From a checkpoint of a small mixture-of-experts model trained on Wikipedia: 16.1M parameters, 298M tokens.
Below are experts of layer 8 (counted from 0) of a mixture-of-experts language model. Rows are named router (the router's row for the expert), gate (a neuron's input weights, with its number), up (a neuron's input weights, with its number) and show model dimensions 0-95. Each number is 128 + 24 x the weight over its row's rms, rounded and kept within 0 to 255. Numbers have three digits each.
Before each expert's rows: "comes after" lists some tokens at least twice as common just before its tokens as in all text. This comes from a sample of Wikipedia text that the model never trained on. Tokens count by the router's weight.

# expert 5
comes after: " |", " 19", "|", ":", " 1", " 18"
router:105129117155137094125149107143178153131121147129165120137109134117122124096105162080138144099098148153149170128119149090133117188082130114115157128114106178143118110092123152109145146132127095096144158130104129098132100137108067127136108095140127094117111157140149098157105073125095091130
gate22:159144116163142156188131091152132099135136116144107151118116131073096145138108088129136086108138115170120151102159177120128133140124110100133134110124114140147091140112128125082158138162113111125160142106111137132150117135140121139127150129130137167156115187079102160150110099129145153115
up22:100158139080157116101150111128113152144147116135152125076105140160151107152113136145126162109124140092139106111110124170084102107141154147147148105167125091132100139137099154176134127093116125127116139117120158119095137106120088112142118144132081122135112099180112099090089148130128079170
gate23:086069125128182108105101103105174155131118126113128097137140128140148109081185141158117185134094106156125158142159128095087135104129118104124116123122151123106099106067133131137137137133141164117134153125113113115174162153105140140092140120160163115090095138115142140143186116137112141088
up23:125127132138164152099136109130110178136100134137092101177116134127141138103175161135092164181094115140114171134142130131123126079160121107118157117121147182104108096099157136151134126131170121099132162131154121085132141137129155149117173135147130091088105116137144123145161138115082147121
gate24:113153110159137099099173097122145122157114129107138124141151128152135093129144131097121118062151088141098155112108102096148137148119104131103161166168123162147144131154165142121178130129166128093130121096152103139135109073134107160149146073159149127125087125140120174121106149104122100138
up24:140134080140145139096116116127169128142095125140114156153110105135098109158111138141115122131128103161122167072105120124167121101142109150165117145128141137122108126150091102136152121083116106125078121102117113128142128057152118128130136112079141160111089150113187131173092140122113129131
gate25:115102146174141114107138140105139141139130072165112164130130135151151136115126093116173149162113099135124076120138152073103098143106127122113122088106096188142150124121159122159111149138127134130123125141155075152157121145093128150137152108121100128070090165147137120147115120150127105154
up25:141150135125121093141117138142083093153156140126165110113134149124146127093131145115127085122123146144098090124089115135129151137125116113135145148162125106122129155089115173181125090111123101114091057129145150115150138121133061137095132111122123154118119134135115177124087129066143102115
gate26:143173128154080103125093124141118113090084131158120134138143137145190154147073163084131132094134135113086138140108082080133143114100139120116118131112163111145151144128102139162150124138120171136137153146155165121156110132151161158158113122105111120156182154108115161156125115132114130150
up26:143165108111145128141130136097139112118138139127170121146158112145158143161130112144164136099100124135138123099098093163146107116136120146131155124134137131124145135091173181138126094124165133127143173105121156141145148182127125099158124122166116102111146122071148114130094075145163118131
gate27:131136141075075118093120150138123154145124125094140153132114126147149158133139151125116139114173164139194127163126129151115095181146114131111167168098160158112104145108149133110133118108166106117100133117148126138141166134143107129134115117136123111105138112160142120121113124153138126119
up27:135136144142122127162136114151139155135153140122104160131150092179110121112103147149104161120144136134113089090106104126114113141092113079112150126101122130125102124111125127131085106120091183113105137106171134130113133129161085130118120154148118134112109141162094122125143127122133136139
gate28:130165103163153111188111093153147131136164146140140125159156099175084100117128154115133132086143081082155154107114152111099118119115123125128148125128118145122116169099172126101082133133103149131131099128158183104134166144160071141128106129105114159132134135126132106112111148154153122111
up28:127142141085128165110123121131171128130119131141113129107116113122141118117120154119141091139143132124208141142153144134104109157112097090116127118157146151148135114114146112152104115138124118138110177135116155154156106140182126101124128146178162162115090133149104170133163101103141150134
gate29:108114094143136122147109159136134159115115098139180164129142109098146151103113125131101117131100117150106146118130142180114129112143152148118166138127120151134187087115114172122107153182125162197105143115128089137180112134149102104155125133145093117146128132120089136117120114088134125128
up29:157152127111128094166118141163168177113123099129088157121142130125165105123129112110149121127108107143141133073170127130150152132134123195153105089090104143113150144147141157156135147142108124106135174118122123130113135111173129095166144143123137099096137103152157147175143124110107109075
gate30:120134167104116090178137088113190135156119101128128132139164083138125135103147107127140157169172129136143115151086146125172108141087125103147113153055146128105105124080103124125093129083154100149069123120144113107106135101121101110129135139123118147119127136114126107105110123166113140145
up30:191132157120141112101099103069117115134134095121162115103135050156093124100082160159161148127115115145157120132159158103137123126123093111115147116107110122144128141105152126089098162102078090143108133164141140146094114139113118113150109140131140120115151158095157119166110125131122100126
gate31:095138172131107112138102143151122096148136118131120110085114103151139100121098123147153093138115138096107114162115107095135083153146126130106124126122107143165135126109153115103133140108167077124127162128125135130134105135106138142109150148110103137102086140120156139124135148073148127141
up31:101148140113132140140134119142152106168150085091119103098104159128156133104131116119136135143125110113110126140105102135117098180100112131113127110159115175130100151152127122108133143138115161128134133123145134155123152143100169136119163184109097159120118122107149095156101132122134135068

# expert 7
comes after: " |", "\n", " (", "|", " 0", ")"
router:117143151154139144130104086138166146125098109160144126073139102106110112138098158108121107128139154080159107156160088134119130170120146119118138143150134127101141092143092088114137128137120094140114113104141163157104183097146146128092132130174151129111133137126124159140083078139159132117
gate11:130109098121137139169149076071139169115097159138163088125130116137099099120126117101090141110160170098164111130103138138158138167101139121151193119131167115107099129127179143095157130130080120150121116116117129101146150141169151121126094142125137139097158109126137151152145094137117134166
up11:107124134114092153121106093162129126157101171140163126113128104122161157143149120132135082129102124086114071092122116116116170101142100128161116154133082132143128140089158151121136146116120169143156134097155126114167147124102078111123117096136152145129126158098126124101117073079143097120
gate12:125138093111105164181141135113179150138152164120123132111123114117118090126130139118132090141125128101122117144162118142136131138155162172176113135124153117096066152151181129157155125131126132125129139079130125111103138096140113141108135110143131141093122140111142133147109131149146095106
up12:147124123144124109140139121120112154134124114135152119116112100120156110172093124099116092128119072131149134066104118095135094130143147183164138125115148142096160119146114144205100109135141143127146126145119116131129138132071119139142150109102058125151125121090119146116145092103183086148
gate13:094107167146148143096130122162133112160155100128142143128146130155110140102109109143116107143103129153158089133165105124162155090156084131119172111152134114088123114108122113121079170135156151092104104169127165107172134156199117148097135134134103123138163105111141182124136133120132144098
up13:097158172152126125134148112155117116105116097131093139119152128144093157131104159083121105123112152132129120117132100116158163127169052148134127110173122141131048128150087127128144173130113128082116084133122135136152113149088115152101121138071120141125125105102152149081132150115153131131
gate14:137128176155117133178140125112118096139150121086119115069126121111145123125107178135158131123116104144128134101121140143140147150097135129137141131138143103155128125106133120107171132142168106148102093124115139115162177143108161128158136143165102082114109118126128138114083096125119139164
up14:174123137104160116143142103136152105098147122161165176066081113109159145118116094129127114153143135109126135156092112137144144124097116169107116180185116133131154142119113112097098127125103165137143138090112132160161134163149124128093161130132101105179131103106143112085121127140109123126
gate15:117135165142160134113108099158143090124143126142144142128143121129122149141077144125139110119159143154116119168155131131126137160185129174103135087048127111125133153125119123108080138128119119141065112139146105154102131127118113094119151152114059116112104133110103157165099156135130167144
up15:116154147136174114081116117150119111115139123145116130114101101096122112169122143158109150128171144136119135143175130087150171121162116110152104139123118123168132101151097114140143159152103129122101093144107107124128079100118118197115162100128124101108099113063134127131117128140142100101
gate16:155108129138137087103131091124112121128146104133130133145128101093105144106130136073116151130136188131119113150138124100124108171105132096170132120100141113110120140160125095095114141134112166097119110147146142141105115113136136164115131137174136213111120144153093162113080122121142115156
up16:112143113104113135108104162110138140144104121137144170111122168131130098124130093170154146109084121118134164128107127131127137111166093155121128104122161152175123153124146149103124113145121098144104107151128089120143093106106116106119081096099151117121099100152114088150128136097088107127
gate17:132125126160111184149111135144157121141114194149104148139124108111126129155148120081132108101118122113154097106135153096155119146115122112156177147144168139150149098119132125111129112078161144146124097140136135145144152113176164158151113109158112128148148113117151150146109157138116141128
up17:148136152165117123133113112184166155132108161125099129153102151144100097161132175106164138173168147158129133158097134175111123128120126094144096154131171101130121118138113163101081119162159145107115085098149167119158164140152151127137125121124127123140135138178082110115159116157132085118
gate18:170148160126147104165097155120152109080129161167112105117137165153161146074136095141108112117125103128126106175117131113093146197161099132110163085114111158160135122144125125127105105129130114125139144159065136137135140140149126158129095083138116140138142126153174145142139135127157138115
up18:172104153124150142135115151116087122136122119153078171129167126142173112148159109130096157101148114126108099145116087105136132147089109141083165094113129082125163080137164114156130125127113139120140132102116134158139126115152109093110114110104083139123170144141130113145081082122130132126
gate19:132104148117105108097074115157152160103134099145112174135153148093140121124100147104104106133151149117154155144084111118184075104178152105154111180131138122125126106118157109185155118109101121127146126114138136174067134133153083117132116099140121128152110111143126094140087113126142138128
up19:097140165104093108140119125115113063150134113109175100074102117116126141142122120116113153128145108139131086131129151118109143089150137150118053163138112142095124141114146142118135184153130125089107137114101144127095110091116139148120159165159132078087100100111137082149112117136098101125
gate20:123152154133098143083105162131161129125083144133130110130081091140178108090130124162133114128159148113147118131125068159121136133147138145133127141153132173125101116157132149134145127103156099160120107117147162123137112133115147155104113119176170143130185118127153140102112121118173138120
up20:143138105134155123147093099113141117132168139150114118111127089142141115098113104116123168110088162125119161114114105159120120139124099130126152130139102114146151161158093125153083112147164122115119156132087136128137172098094160132139163080104136172158172085138146125151110076134134130101

# expert 2
comes after: "\n", ")", "\"", "==", " =", "==="
router:125148150151140097101156100143157139096155118170156107152123122096112090144094136128096101118101131120138138108118141131147147134106113112110133152082113147122110142124104075122135168118133131115072113101090136121116166081138144077108125099134210077130166148115179122118105104120146168134
gate22:138191073158119163125156137098107152148155157137127096174128149136091167147120179121149116112149203090130082164122144129129155128098137122125133076086093138104100168089095118140141133141126129083071145107115140112147114133127123129092132119154133116140158145104091092146132148102142080158
up22:116115172190115158127165113107138111115077103115104107139100114145134118096141087130128096117100094113119131134121117125100093097107124135087153168136122147113166127174141107085116145178120139154130129165163147147130134154115160114123135119137132120131111113123106169153118118183142109105
gate23:134087089111105142097131125097143128132155112118120125130155144090080129109087147152124104130103122136085118097142118128134121106118095120123137093150083146126138152097112122136089136122105162167122145109106127099095168132144125137116118125106149219127113120115144138121124101115093173139
up23:130171130133105164084098169130116122131116122096141117167128149132114177156114157102149150125141164107119131146124139153075092107092161145138095175136133087129138133141142133068144103111131124097110119125164148117115178149129132118112141113120125166075103148121130114116121136148092117094
gate24:130092147134148144107137106132123139109112089162168104140165143108122115120098133156070144116156124117143109112120165124116135107149148119122119139142058153114155102113135132124137160090146139125123132118118162125158130125113142133083154091089097112111128148135137122105147116169154154117
up24:106166120134104119154108168141134111143129137124145125121126125136132155143179123096106108136134080173121141119125114112148176134116127128164147116167160114125097099182137115105123062134114121107124100115137090119134117131119120142126113142148131135146090110160102118157138131078097105133
gate25:155134155107179126088150136144133132155120127135171129090122100109150135146125134114131136130088087187102114128129131178195144128125145078129139104127106097138126104138107143129121102118099103102106110116140118103087142129098096169130162148158125163082125117160114172138122117135134102127
up25:085087106128070122133107119119093095148149133131152126087155102166099104088119125079124125184141115084148145135124146155125139135131133132081152142126132123131124131139119125133149095130139126129129151095082110092139124130120116150139127085106165119092112105072139129089111167116134133139
gate26:130106110128145132150125162155113129129117155147135147105095135109144094132150120132174124118111120110071132130129121085158139092084128101135095117164138082123152114117111109086128125092154110137126129150112113146136112114127168121148124086099171151120171115115154129139107135122112120143
up26:140132093111120120154125115145137121098139140117127123150158121105115108163100131156174108083166182152112138125174119126125131118099119161111109139165141139158124132170122133141125132108143142096089098176118134162108108117148136126072104116129122143127134167090160105113131121142109127155
gate27:117107094129113165138175141166132095148154142152134123123131124112127122151122114110101114147129128101126130134145102114136077157174169093129115100140099138148139148123129149166130130094114080140128179149085123074141150153131165139107084073146111133135114101113137132107163070122148123116
up27:122140050137145146121148136101107138096085096138158159113144143145152114176097110128165122105150154154124131119137136147152086111140149105131133135112089179097156111098110114109102135110147145145103094118121130121119161108109136162092151100139138093148163102116122095105122127127153108117
gate28:124134103106118084128147128107180119126168142128112124118110132138117125128056137150102111103123126113099135111135158104149133137185108107116101148125128155137112151134129110101117172128165117171149131149144118146178123110115100196141127097135142150121128121142121111149103155100133112115
up28:114141180129103151124138121140119128130133098123184144095120136120162107166150157113146103112158144121177135089140138128113109136069137101145085097103151091132138155144107119165147138155136152090116121120122129106105133124080178152125174088138139066159128132128195124121139104123136130129
gate29:125113184158142146147138128130115149119181138142121111152142106131138111134103080165110110179115100176155168153105170128108158184150113139138133133142105145111099123116124122131149150124136156106127132121128124131137142102132139066088138103129134098151159122144097120116124132160112124152
up29:136090117109111109157123153109130109143156143111086107149153127088106144169144121146115104100071121100139131121120149128116114141115161133107115116120105127095161101153141126108109188136087104112128084111092143132121146131127151126172121128113142079145135107138101120110103167127143138147
gate30:149160098105141125102153133095107132108142146131101116071183125132125086145147161116126115101116098089127106097122135095082122096122132111134119164108124119117103149104120156050111098103129102157128105145102107085111116126166141100118124152121107095169112122162129121112167098136144136104
up30:129134154170089120140130130118165138144136153146127064131139138103121157135167118155132149089104112139157125097120101140171139111116131161151143090111129114094207127176141086146131124149157148115119133181116116137098109134097110134145147117165120146156136122078101125116126144145156112134
gate31:148155084138158125148111118126161107129106117131114133148147188137153096134132156141114115095122103136154093148135141126161103111138197098111135112145087102085079136135151077117109161126165118103117126136126142133125115126112145131145065171154135142132116116086105124156172140124138133114
up31:147185126174107136107141140099112110099108103099141113126169145128149119110130145140138159110113093200097121148130150117088134126131117121124087104142098127113126169110130102126098121188118120095110123102122130118074120136139106099121112146155138161165120133127129137117133116119124137149